{"num_hidden_layers": 12, "hidden_size": 640, "n_experts": 16, "experts_per_token": 2, "d_expert": 224, "d_shared_expert": 0, "hidden_act": "reglu", "moe_layers": [1, 2, 3, 4, 5, 6, 7, 8, 9, 10, 11], "router_score": "softmax", "normalize_top_k": false, "routed_scale": 1.0, "balance_loss": 0.0108, "balance_bias": false, "init_std_router": 0.016, "lr_router": 0.000441, "vocab_size": 16925, "norm": "rmsnorm", "norm_eps": 1e-06, "tie_word_embeddings": true, "optimizer": "muon_variant", "learning_rate": 0.0108, "beta1": 0.95, "batch_tokens": 65536, "max_seq_len": 2048, "train_tokens": 554000000, "max_steps": 8454, "dataset": "wikipedia_en"}
Below are experts of layer 3 (counted from 0) of a mixture-of-experts language model. Rows are named router (the router's row for the expert), gate (a neuron's input weights, with its number), up (a neuron's input weights, with its number), down (a neuron's output weights, with its number) and show model dimensions 0-127. Each number is 500 + 40 x the weight over its row's rms, rounded and kept within 0 to 999. Numbers have three digits each.
After each expert's rows: "comes before" lists some tokens at least twice as common just after its tokens as in all text; "gets" lists some tokens that make up at least twice as much of what it gets as of all text. This comes from a sample of Wikipedia text that the model never trained on. Tokens count by the router's weight.

# expert 0
router:474471544468464502470466482546558541490461471550506492491467471509491522532483484411552558470525484470532498475495515456580547529546494442433538497508504448528419529562548458471582457479475512496520561479515542504558487420486522591498493490558441485448451551596480535579445459591490525458516471427518490477435556451588516453502572491536488501549507474508505616422562561524482493553523
gate0:496514451462474481491469501552494549530483463559492527474517518507475529526483544545496558423472441487458503477495526488464481528521510443511445529482518532460501456568457545552551470515484480464511464538517551486508462536465540461500478460466440428425545532480460494493534433572529510385519498467518485479546469488516472592495552485497510452478409547455516537453455455503495538433495
up0:422465467464476530508524523443538505429431413544460481468473499515515542465523471506492559453568467519548506500518499489448561496540507477498525477554532518556508506506441519514498477530501414560458453558518470390539508421498511412557491517431465456504562517506539535448515501513473442559437580514459453509569544508482505559538452514556517466505554554454547483473493455577501526523530
down0:516472426521480462545507435447502475472500562552561506500507534412440420481462446457488512470465477475468526465429516509488569447537522491529527513515462551497533483473513456560504537475466502515524539506511532468539518484512566433446500547470535579542475424444547484519550514487451475514482488434531517508515452499448479556518522535524491425494481496480494500452541462414521498476471
gate1:472501522535501516471476522519504476525492508537493495516466426572544473472458482526480566508515468535534507518479522561551545516516486466581527548445485478484502497524563503543518458481597465547510458479526588446594462524453473504498464523521463466491492521506541473501493584496541513557498511444512490511517508515477486547508466466475524507495488526535427512456476563535460496552517
up1:479571477489472431536498528484474517482465499459496492536450518450575496466463502538523450512540547443473517485434531422478519507518501474497477526554484461527521449470484594583524513452566495531472501563504477573408485509493487511547404519573556547454497500464559517497517532529411446497487491471471539530514562485534520523383560508549502552480506521541475425471500488441500534511541
down1:527427512589565524501506452483486454562532454540524564465463511513432508495474493472457537456472448480537517467523441483518585445552519541516495443504585472463489488456488454464519501450465471496549505440479492473491455504522490471502507535521554504530572449447503445506526563534516527469457493544482501559509498481551478499522494488515438480549503476442506477481465531491559491561492
gate2:517498483584511602443416488491482503447487549554485509490462497450486505537500508445460504527489466458503561493455531512457526478528551464523473440433509530483605539461560437487490578536492495483421490522490497426479502502515491515550516473469486546552485557527462503535541453522469494485525502517499471487484529475482421442550469455486509561481422541507485552457480426522504538480477
up2:462622475498572472420480518483511527471496484477537493531467533482568475498479483432460462481533507459545504529482550555534476486551512525411502546552552560532479547503487455442501456465540577540494515481545533460544447509515507495557516509443497416495502508448557517492447502489518482527455489579526516487493544429485445488422480477437495523524465523472529521438505529478597503441519
down2:552472486464483480453497552515518521477453512474487521480481499452516487449538492517459456508394546440460505471560566454470542588489480488479487540486478542518522484494488508501554564569629502408474499486508414583492446469588533564460456486518514499496541484384488419477493561449583491447427479524502521443442544550560489518506529489469555474447482515509507461582419493472514560583572
gate3:436509526550504506457556461511492556531467507470491505497477434412530484607478502530490516537532480455529480518489522504505581502497543528419510382499497483433512497492525473605481505462560499479535521508555503501518419484483441562469537558498535415503485536514536503484517464499509502588457528518529506583439541515523516482469489498462452435518498484439557470461447568470512461563547
up3:552514492506471485525477658521528453460504467505438467488515467458528445453577485491511458492603444498462485596576445357503456536540498546531501494516485439553448519475543524494560488562509592427487527528492460522503527541520449403457525417529556498495513457566466520489523466463502529444424483433546513462473451479479499453472533488530460546527528501531454501545552510519510510480517
down3:530463547475514554525426552515413509518512499492501608511422511516519497462456476529474453516495464569521553494506489496527490466479457498547454490476432546545455524499553508477445457553555514494507511465460528513575541492503498467437488456450438523511580476472555510533497487496469529439503460551519460541515525455537516499563493505542451546560482508478560529554499496578451476522523
comes before: " the", " a", " to", " in", " by", " been"
gets: " and", " was", " with", " had", " were", " a"

# expert 7
router:543462526472449448526548479469519468502486512505485515468465526516555428552486451493521520488528408479534505506568465490519587466445501493506485507497474531493419496526507442462448463520500515559498475499504506535489492447517522545543462527474501490476455505517496492569472486517551505489517486460506433547470523486562510520463516523501475476467602441468471523553441408487534423519563
gate0:442507511502429511509566552487505367462522478521473525504507464481438498475478499466587431495613520539472474501469568476445454523535480533465576489500513493495565455562525558486514532477493493470497475417512441500511506512509443433541517531472470550577493500530488508514506459531524543468500529513485511487511468535414456454463516525505589467468425534480489474494520482406455494541521
up0:487458475473512469589453440475506526455478435493485445488538535422553493547488511540492501464553535474510553465447497502511543475487498489404459556456516498481555515460491518433493525480540481548486480508452476470451472508476541508454463487520495562541489534447466497548521525455485477561490502420534529458531526486528512556538565425524392548505503477586488514498498466580490623548504
down0:572488381456515436448544556549515521499460540491556470517485528522497475485485557530439536423474448477537433575553507503548471494546493509487496496496466570433567452510456509472478475485520468513493504543493527469532469590471463564497506450497492518535465506499487513533504513495530475544506554564517478502501515455476525460512542498524513447419497467519510562401491520582437487455544
gate1:497514541458529497468436449475532547535554514453578465482510507535462513493545481472516534453500523565538532455535488482447486517487499490486513533534455542503503569484480546489461500546406584517452421480463502616538527443510470527498474488517578476531447487460528493513558481491498566545451499541424493503528458512452496517517606510441484465472495458505548478494478550515522469535512
up1:621511432457481485507526547524473519525404497540483475483458500488543497489439504509429536553505483463462498453476493471578498487461422481533445503514505490439443516507447449501431446426540469488522521436509513522485554486489540455496518513454537495506535528492470489457535450544482548484479491536513448479580477436526495499486466534445557563462461519526453451472461504511416504500486
down1:569500542526528535499488493502513480493509538529537543466536456500383509599532487513526474487497468435522502545504537511532472516522571531508435444519497495516515513542519441464478546477475502469494537525517480499445487463512534490499525534449540539485490465443469510455491512398471496495503586493480514545523597518533489440456480518538489450505501478508510492440545515519468465461534
gate2:532432499443542456404554443454496465537453468523546436509511464528474490511475504491526413421475487431508459505524480487482552428379520485486414515513545483504430542507516558521534507469481458460511562535544492517452477523553547503518567457497499574531499463532440529459443493516559560473515574517534505505466471453461512465507550483483491429487506455505457516486489507508488434405438
up2:442537522490539450469561537424516600492505478456567512448544506489516463425531510479492493503476473529527525467495498569507457471469488470422524533469509457524481487458461464527546579558514470416494535468486483551432445543534527423496480501468603522532456475538464493487437447539468539487527499555461472516510500507524540474502518497545524525478464496485600541465443493473545517508536
down2:480469526548532516445538491542502467473509533427558424493542532484484530545460462470546520488468467480524436598548452482580491499517488440487469495494442503494488507495494533487519576509448529535452438450478434467469494508493548525453481511502517573470484534477441507484569446398483437508467442476529478474548525483513501498499504470482484537438503442484422513500514547529508512522541
gate3:516566498477445496447558411407482522419487503506484496538452496440476546541491561486470459486511467469452468543519472497470487474522463462524524495494552489479536434499509538522420515540513571521518526486487434465514512473464517497495466512474506465594486517491426469500597422484457503528513557559565514557515483533497473556511502524518576507500493532407456419409517560493495440493573
up3:481558409542489462468542529500476492577426482495497462528509501560507570495469583512508501502496577515485485580516560450521552456488532456540502475495492582496478519544487546539496535509468493460481523521449420454489509431553448546522460404542530504515533502533435520505542592547467483440516595568426547449519439517464477427518517471497452520534541469416505504503520483509556433495488
down3:456547463450470475497536505520507530517478492456485545511530469552489490523464513499497567510419480506538491474495520457469521550490566541542479459457510457495452520484525440526522421498441535548525483448484450522460504487492508395554511531511475510525436461452462484558435546491531496476449563482496408540500537542458541456473527523462453505456463518567509497517571464512496466559481
comes before: " the", " ", " a", " his", " New", " University"
gets: " in", "|", " of", " the", " at", " on"

# expert 12
router:574476470417540533463490462496559492513445506508480532476513475478530417543494546506589492534563525505503541515484510486571552556530569498556427608520555513533404443478440497494531561512468515482598518478477449487531503511412454545470550541557535461523508496523510497534494514505554563523519468477493502516541445496562511479509504556517550473522496478451485532504410517466428432483479
gate0:604478461509489507485512483443470524522464521532448467503465442548472479514556483466557604490435471493461507516509552537494469531545564459546496548463529525535438519530490487503519483553521474495500467502488485482503494581517453553489509489535483520513502522538447498457477431487479426514484510462494467521564516588460505539478481500497515491475504459518493540468496481493534503504512
up0:469435421459477508453514436484514466576524486473457518480496486510510477573571548533493472459465474496551489532481493509489438538509436508483511594493451448478421515471484433499533518532490430471421426459497466468551542538532487527446488453462499487479527493483562564489551482430488495472516448410503538541524489530509512499525532512496474508544458519488570573562482538477517571517465
down0:506398532487518535492511413467456546505490466561456535509439488493562499524455430457522546555536512503449531473509505497520429535529481516590463486478471603548509473559467498501464430515513552485455557438517539520510432546545534530469574506466529431556544476471493520551498556534503502427527442518526466523474492467456457533445546484463503503525471520475454453489503494544552457519512
gate1:513483562540519521562491453507494562450488446556514472504563441487492547493457531464532455498504500534450550423481478490488483545597558485516571415557550500447438509485547539496530477497395535532505421516498505480503490469513472474453538543532507505474496487435433517530514530530459554529502522502507552547509528495525502492551462502588452557506482527511513430486457474430531527538439
up1:496545527525493506505542504540591520437469486452492495524505586469463430515502459511426505511454541469485524415467479512513515426466515517493489480487498550500444478478495522461484421585465506472490559489464477611459479499507464552483590481420496459438505501469514481517454516561556502486508539483482467480489520460502447491518481496455464443445490539537523466506557517511549438465456
down1:541389506559498505540419508507466551520414501519554421470451472462419495544530561410505487477492481477466506414609550537539503528476516492423436493545494531442512436547479495482604534486537501502533542542424509465458466421502564494437477525553464533496500479468414504447445541531430472495477514453458562512432507473538499548481494522491480486487510484499492519445454507489516507490453
gate2:568446459519504496442530471507471551532418493434532534517515488524519522443511451525434517528425503560497441477540454516483600448484496585458496502504484547497430508510546486460514471497541474531485501510524476548492486533532462461525453473520504483534457475525514545450473454444445473502523504479494508429447547494545496478456441561500513506504570593472470440464473565513544482444529
up2:531512427537472473493492532544493528480510506478409526434517531504528505508475514460538461479474461499561469476513482556465530496462454518488497511412481515588541496478563546456481451492489484481491488462531532483518504535555473578499472539527522540409529493491511608490515491515493466479550515435491513538571485551473523440528481518482489521483485418483515548443537449538481525537463
down2:440538513528459447409548537592547478530510476549493471450542464519417527475528479478505424568568477468447547585494568440419502424500447489511494481523526525503497477500432536513504411538473506502507511453449466487527452504381443494500516449476479476502535494525485557526497442505544466450490533592480563434540474556518494463565489555421533445521454485543486565482513488475474426491501
gate3:482470443458519542555477525456520498502473530487516423530452564496516498574464532452485505568461526548521437439503499567487520400562539509495600435520491488472485428469490554515473472438533544512486525489460458410457496464479446533559490502566510534474461548461488519508530542580587470532377461527552518498521473524464504457575447467554467531453552568524501453503554535455475516480470
up3:455566557570512488549461464516532570435469463465501479522488475493556546585504526589524504516517478510544458455545510544511488425534533514577457504529519493537532572526509499440450523559527536493539482530515525495500442481483466497506506445490553500448457565495484492487539563448464500576523471473458530533469506577423496514483452511488478488448550486552559484514565478530533522427415
down3:401472472513495516484491515521520504445509471508538511428429491464535503525518485460476539493585490463487524476452437491559546506480531487507458507515533466524472572516512517482477515482438526502516457450523402466518514530512505493475494493427480525516564501488442531449506427487510477475509548567517512475585528491513502521519526512481479521451447523453502501488524453507364500505510
comes before: ":", " ", " the", " \"", " Democratic", " Republican"
gets: ":", " by", " |", " with", " of", " from"

# expert 1
router:495497548527550464448441495512540524540531508482497481450479515509563505466495491506540481460460390470494477453445507498525479569479451548495532452500497453476533525528480515555467512511518473478445446435427460437445486515517473425492469473491548516493490516579509490483512579437529469526436534533481472433523466554431509466552487515547502498483534489508506483539503564520475493460445
gate0:515535539501532493579516566506470553508499501401426453540481453489520431476539501500552456547523517587518499501464420509487508527520527457522454463483515491553507455437465549537536463494519463533509503433503536448582491553481485536547475448558479497439505498502480553519473531469533460544462518448478580552494448522514511533480459476554550479460553430568417487419470513599526493517525
up0:468457480513453533539496463487492505453445467537531442503497545524535571517472535544530537495549464438469428487540568493475523452426465498510446473421460556526518456522547443461477529534486471559528512482460502539470537508588497538500528565431536471447484487535584497487499465538531554444512507524553515475489494521426506522531491486452522487501534487518491514536545498482437537443527
down0:516564414479555532500482491504536495513506467545482592536539510545505470534520439467471550456534508548525601533484496456479530496500485567530514444511495508528480487514464438459467423503471502495412456466540567535522477509475445577497579485444552478497543429495464539516529460514505582491492438482481565548541572498499450489489471477552512468485444533517517534516500494503512424541548
gate1:475527463522511472523507380555493449481508529542475537521486448503549452533541563525495486516422426608463575511482529478422504489556449529515533518500461538506534497489472552559537514559511520515478514539443445488510546480509538514489516509523483524473382513522516502550430491510572514487538567577547434504477486464487558542455489477513513407518513485448516459505510540450589466477492
up1:490524579597534507514483554547489528355504438445511504524467470470474513548467504473528518458533473503535456454505486539443533538496467552548580483470457441472487506473531464530568505503542475510585496550386582511431543513451496421567492530516437523484487516511527492461491503519523573443506574524449507450476542471407464438542572507522471514478508441462465584531520534523538449485482
down1:515461502480447475506482476518496490552480558430550495499512516530504506457428551421530544545578447490453447478494449564563453472514408518477431518449475515558501469528468407467451476558517545551536479471522402466544500475496491429456483502430440466552473524546461562582517493490423514505460581419495519427559452472495490465555527469470532520561530473485570566534473538528501432515508
gate2:461518491550456515509523515498451509516575499465567516550507430535500522564515496503588435463586450482545514465511427458516523492595443474469458538531520492444479476517445493529454448519421506458498550474505514424486427516477544500479452478481499495509456440522533523428473517581497523494514510537465466422519524487471491488574511500503524500471530490535640549521493471521530476489514
up2:469514553458576520535461493475530505503505521528475503436551554502521564582490544580431499576511498518539536476528463516481441564497548491492472497516435590486471468545493486499519495477504471487461473466549414491531458479485476484493486514463423494442529529473495443549535485450523425499532458518515476553532456510477483522539517521508413433568566581512444482542519457546432587511520
down2:455523562539500554521545480567483491557551508511551543507473474481477525487460497429489549428477516487496501530522523450493438527473490553503498446449484513528467479514470508530512546499520518526536564457500517490547516511455525488540484514572472531451453544504569536494461506546472498488447493464537559515593529448505562506480457488478521471398533556468493550473442590481508445428475
gate3:456560468498496511476606539482465434529524483530505493483430552464485509446568471515454458519513562445518507507519560527509469506561519533497466535448571444491486447515474491443614518483455487556519493506428554489421490519495555524434510479564461492504492506456460531520412568561514504527456550509540533510489549493444553479543468491420466550496500530484475490488443506517492507428491
up3:476555494595516416505540515469508537550483452508493478468463433510494508517565575476487501533579490596512512520484482493527481504492555492436445479444588509487472501569550502483536483485536575506454477450553450469432496516563499488457535528556513425531508495464517505499468403477571457577515538457469550482510451481543472454497500423521466511487465506511428540438491560513489481554516
down3:445455521522554546565496513546488523542449519514528482491482533506522529510468548496616481517492492500442520538508521575475511542518504489470509456516483522523495524485504479439566573457447485516477561497515520501494487610484449527498531480462493547516473532463520581523515492525479548530519528506520496459537515473476477417536548537487590524502525468505528567494550512436488455499461
comes before: "-", "|", "==", "The", "===", "In"
gets: "\n", " |\n", "-", ".\n\n", "\n\n", ")\n"

# expert 2
router:486405481563481486606508530469510490520546459422534451477558492510537409461556520479498446551549549565570512521464451479546506579525436516509432467533510466572517529425481550529462459497518461575489477509589537556480478542489522538473458472514497416485571470465545472549475518510495416527531526518461537514468497487499443465491521509511546504489552483484482467445485433460442539501486
gate0:511475458502476466471512437514485510448525504491525434516509539420528465496495561490486494488519461510509474481440444528481466481516440491547501552521505449511502471466482489513497540489523585544458494511422530573564492495475408532449518478491471462523540507558485451484410562489474493544541510532554537465521553555466471510483539513544542549467495494577545479523527473456549526586529
up0:436508593474532482384544513571601466501505537512412524471505430545499494502491505504443585504502510526545507412552520549518524519471554525469519566499521515475473539535478525520522507519561519543402461541512495463466498513473559525518460515518447499505505522519496492477508518484457507458488456488528501494407499399483586500504395505526456420529456418519484530533510498507440494548434
down0:549533610474430540567494520508495483574566494485504495482550505435500465483429574512479442450407466477466467492604499506463473457489447552552519549503516500499505432462468485480484445514496472499440514510506475448485436485517507483498483436498428475478507539478482510533564494388541452543477472525539528572549505550524535564471516459532457489448572489539460520480475501518488622496480
gate1:538455446496523498536556512509537526541482505524534504479455475504488437534524439495491539545466554529465476438474550536428483586458554485477552527509502481537499487527554536479488444511492535447555475489546521530453517509496469545509466547505452480522479490574525476477534513461486455549479458472423345486550602496471448564495508562564509501502451443452518497539497534448530519525545
up1:536425460411448496434462549458501560464501517455474491471521525463428538504540449435475461477450502518526532536507424448489552464477513520556532532502497473485498574464471483468473509479508464391528448530481467531479490476482517535518547475519419521638439599543451552483469527520510467543428508506493565517478489467481489493424504547387501508544464523486488427560530495496449529468537
down1:494424469454444479488540542539458511548437436520565528570468566447560399540465475519479514445473544401491554511512556446491528496464522579522519527446469421522543494531514495465507577533472453519495484491504508495533460592458456509487483407501529509521494507491486579540439436528553463487449508460513478481508498540492486518466467501575503466553508419508541559553535554455598491548506
gate2:553432530585510501488551467428546584443508513530533509523532517538466509512445548505495515489484502499496497490518481589496497529489481520509535461455522510526510453547549423469513533478506434498517497467485550501423479475479475464527461476456490549469484553503549535481496476508503460502491494487564431503455531522556515518495476497481429528535539569498498507460520553542469532475439
up2:492445440436440462500441488521474489510446470594476473538495518525546508533492467518475441541504462519476504528493482537486484467490529477455463494470488454517504569536470469455459528533490473462518519492491534460512541522517508593535482465531440508501465499480507521465532514590460496544488454500425549440558579514502539492434510437577558461451449486471532515487533573561453465516481
down2:467494511524512555501496509534536493430536540518537471501614524495476590521503440505447499413450454558484407485533479468472474503477443436509525481462457462486515469465486520526553507556488486428542442539554460483489499519476456517471477433503502415439498481536495519524540488542501524561495581474516478510463443507437540519570494534548540446572529618493474501526559473483507519512511
gate3:558547516534390546511583423549484485526485471481553508488508517475465513549435470504535498436506532464512493513463497482467422453504487550549514506456526479543497521495529524493458480499547558582563507484532485542448518403438554467502539560462518516477531452468530533458409491509491552451491493499535498524546534521551480522508451480475409528487481486452531504520472616440582521507415
up3:496495462548534493477523559469515505467469443538536459481540456500566475509508554571443507490522464485487558434453450581471487449497464512515489483548458520509521535563509490447493479497458441487517451504530479510540425457629507466465505543474491523525527539500500488471566530437515529463500493546482507529456510493490546465545497499533540480452477527530521461498585533522456466447535
down3:475504459493430465431508507492492516445468506498520506434550473522522499490513564468451517476480506553510466500478566473479480532485517472487518474519476487528445468478510498567521480420522489480510522449511558558456391603516491524530496556517412487510547558462451460455483516523480476478468551496501470428505441509449510470472500504605459560506416510441424499451519462564592509507546
comes before: ".", " |", ";", "–", " |\n", " ("
gets: "0", "1", "2", " a", " two", " other"

# expert 15
router:416515427528492507468460466525499436545481459435551512488545510449536548433466548525477589531476482528547449456453551495490490461507515535494527535475435419482435483534446496575521476526536479460443426525508465448494525508551504468439501484517512504466515486474469459560514486505494498563487572454477484485558458437530441474536428541558491540507450558485525419507510544543519449504557
gate0:494426528549467483516538495472405423504458448532464516515507508471485444525544506539506550412504580554506430508479487492498474474500495564436452439478533424538493511526496512475434519536514490517427502463524501509490499491445477492617426528538477434517468492456536448524524464436481524547488540486532547499511462547494530556487534525524495380569510507495534537502512519499489574501501
up0:455522491533489496530561508551536500501556573459490458459542539491473417488477542485531483485461515493457512469544555535487517567490515493574506533602511569491471501504475412589503520448569542524452426515557458482407494490519502500513498401499517512442517483535526519493504447579525523474565540492498542523560522433496500516404499496488502550473427504432506553495472536585407515483476
down0:503438505530451477492498449544500453419509471525498565546505531464502469528501460479549446553447519583553524486549430532528420492474495527473509520544507485492514494498585505522531413514492515509487508385584470454484494481495515497533463517528554482476537489457474455533463559452453533491461577429534516535522548474467471498470446448459526460439520511485503541545474464448494461567509
gate1:554532505535498509487452529486395468475464556474513502509461466552444513521514530464520462578525501576467446476493566524520462504520489568504542538494501521475483450487452485525437532508491533500473531507550581483509510570585566469500531475528502524422485471559438499464534536454497493523512514469497460444434509426497508529527444504542487483528452507464503516474525538553510522441507
up1:434474448493495476489485539447525548552502565555518504528559441502529441539556493569546494556506518563522528521468513489497588517529515527496481459383388485463545580472513529487504428490530506475445459539523488525540435516511457515469586492508515552492511550483527527507461630509491470449568504502474497510518490566537522556453467494479501456428446573507575482426479433510446487494563
down1:518453475498505543512438559467565454460445537510521493521514576502525530485425488421479474579474516485541490462509510433482453512452540436528478466553453432484480477538499552499451451533469488527469497482462524504513485448523464532431481491471480532508481446498483427539480465466512474493547483491533503492540437396420424513480515534550502475469522501504509398523490492572530460627474
gate2:529535520454523566460473502553511552477484493578482528517473437492552497488516469376421450531487563468461503501453553563603534497446514577556433553450507504472568540496501440475464530454497399475539477517516524527483487525445476484555554489536552523609475464537483496497484510466451471427423478516573538516517486496506557566415498516545503500436462520554490522457434548428510522480524
up2:453565575512489425404479502497525504519530500540433495455543430484521530456508525539510437504566482467586526516496548499550481487454420505462513516575560460463473543534501498495545458534480473505549542480451483503441472486503529471482441510513484536505565440473479432465550494474476497594506575463565483426408497445443495508523508447550459493492483476470557504450485491473489445533486
down2:558505499495561430574498520478482515486402475465469481465527468455559533523515537512585502474520531541443541490463420497492536504613480502509486447474482443459599479448551516421520482498491525565434502557515465453467380474489447541446472527513546493455467469555541551540431512482474524559445481495545520534523535511444471567494500486467558482503492475527438515521512481444471574402529
gate3:482511487466406489496443534469497495525520527543461537488468416514474494580465528471483514553515502525433531558495524494411533469505558454512466565521563469544448525505538517508500512544528433530555442551530468541443522552502501468519514461486487480597498472501508518577489478558486557469486442524483579502528481411574509535481504505473564501586490460450582457422492485458484526516586
up3:504502510507462519456506531463523470474450520490569547550531603474418469470475454456523434495527469544557501531544451550552514542561520537564520543467481451444483473455477589518526487501469527510508517506456503514528512481456478474477510493559515543538557487514470527461453470508541532439478489486474524453504506492433577458540483399559510534565486526528472492550481496567436475483519
down3:554497493504460542572518511461539469474434500548439528482467529506568564511487431549538488518550549497493525440486561465416570548511537496588518563510489486502473490479497503449494464488422516466557506525546504475485506479501449502453522567485490431525478540432538474461480482485524512509558508555472468527493504531526495495495570522486575465482538439497539463532514528492523587487472
comes before: "0", "5", "6", "3", "1", "4"
gets: ".", "–", "201", "200", "202", "199"

# expert 6
router:504507486548456500487466556536557454577465507468492520498503487496421483517491493435508530484493567490437526548523483499598419500479549478475476525518468547472522472466477560537509483501459541545419480543469485529582467613487528520466566500550515510514452551464536532486517419454472535531469470521512555476542423496404526483577421526526533492579514516519477536567488562404513508516533
gate0:545467510521513492485541449520584490479512527477455509527492480534462519510487503512502489545534532517503412488517526501465518434531524528454442497494551508497648532521508530535507482527538560441521509522533476556528495463574439500523371484518510488532474445518496518527460469436497551552447581502527535497513512487504474408507476483522534411546452529488450412549542493455527473539511
up0:462505452456500471562557488476480488414509510501441463419533457543484480546476512509557543519489556548502502485493545505450496510515491492536463545576482572571476527521539479485483485493544521463487486500488572485477517506426569478504510537538462470544549505458550492519526451491489503472549524526581421497446544470554516487477556464483525475528433524496476457428487553481429481532551
down0:491527483464493415466469463529479501487407505464491543466473508469541495520505530594431491522455536524458476485520477498535516520469508496519524458485519485442557455527482566501556538545442532517552544487591506465455490576451539455443471446504509498479431454456487499488491541532449478456533490460460456505564493553470562476509486477467513453464548485495559544548562488480543489503484
gate1:473497525494499453479515558486491469546552519495541554535509529491509511451471489492524476481436478515568456385506478426590463495504510508495502520500482451488516566454579547575449504595489542540432573550537415529496511515512542524507521498484495452484465506513532537482489567562520496470598439465471509523526483487543501484498550514514531540508413500476472443463533440469488505532542
up1:429487521435458479529474522447477500532499495508524513482457501595455512490448498491465488536536469454525496486556525461450534469419413562516565518570539470579455495492462503494499480536527603423558429509500498564526469532494490519622482483469417562521545512556488515438458531473462526447542479493425504480492497470472503511499515541420498486547455493460518480521459490473461482557485
down1:571496547454469502458483511463493492462467500556433498499517551516580471511485489475567557538532456492503469502534498503460506490447453504506493495479530485427482459460576507424514490485396553426516477487417449428468508510462498505450522420468476472497426550488440574576463485494522414418506491584410401485507505375443499451493552463478482513505490518549515506500463489460502473580580
gate2:584506560479511556487570508523500498503480502524500541402482463528511456495529473490481459455515450553459524552502462512519548549480425441525582470512502497478560501551547473545513552470536479491506513440585456536443510521472501468421544547485494600498467448544536496478515411572515508563498481595546488476470506489536465511489454481466505468470509473460470539454504491536579493495495
up2:538575474565534482475481422408470499431417568504440449547501511622545528519497508481490484490522521514556497490562463587501596419455505441565534524579494489451470424453526503556497570484516495442485458539452525481587486493522519434524524489494515496512509510506496506443495557443429479535513461403433550512494526520539497468540520456438470515472510521493489424441475508499491422440501
down2:471512518462552485484429480576480463596514491601494465574509468520493502466520525493486515553579518443554444479586471499523489482500510563527506438521499496449559539531548502472504519471447530500509544553548463502485525450427505514574526448418424510489538510480520517580518525527487542492465491543541505501515478489456501482478526527466456546475487560546478535413511487480493493545487
gate3:511488485494490425456439467525490471489438463550567475536510438485596474534441554484470447436486492504543506527492454489471496492476504538505451557547518510470453449523542465547514514537524454507550478442482475472486499581510492525483501522518480503512558457474541487484491510504522568475523470483452505489507554609471490464462494507567546489559469464540572483456507469483462563546500
up3:489507542525465549485454450496464516525473457530520528517520525478575445518458561460504468479511500492546525464443466492496491525513547530534504487484522522434411476616524523530555530501380486500532438550531473553449489498529504484528402427507497470567421486500495559478527488519419503506515537471556526582525511510471499502452515465516524520560470496476495563450484427460503574577508
down3:425484459515482537542532505449525514532511404506476533522469487443490493521497473449543490443496508523530495482514449577488555490475517538501485426530501512503513475448540556550444449470491487530600472507470454482419514517486475540514505562462534541516503468455491439471488414470495524498415491556475491569542511548530452506545514537449478584491468478468430530538526512547438459482595
comes before: " ", " —", " +", " −", " list", " W"
gets: " |", ";", ");", " –", " /", " -"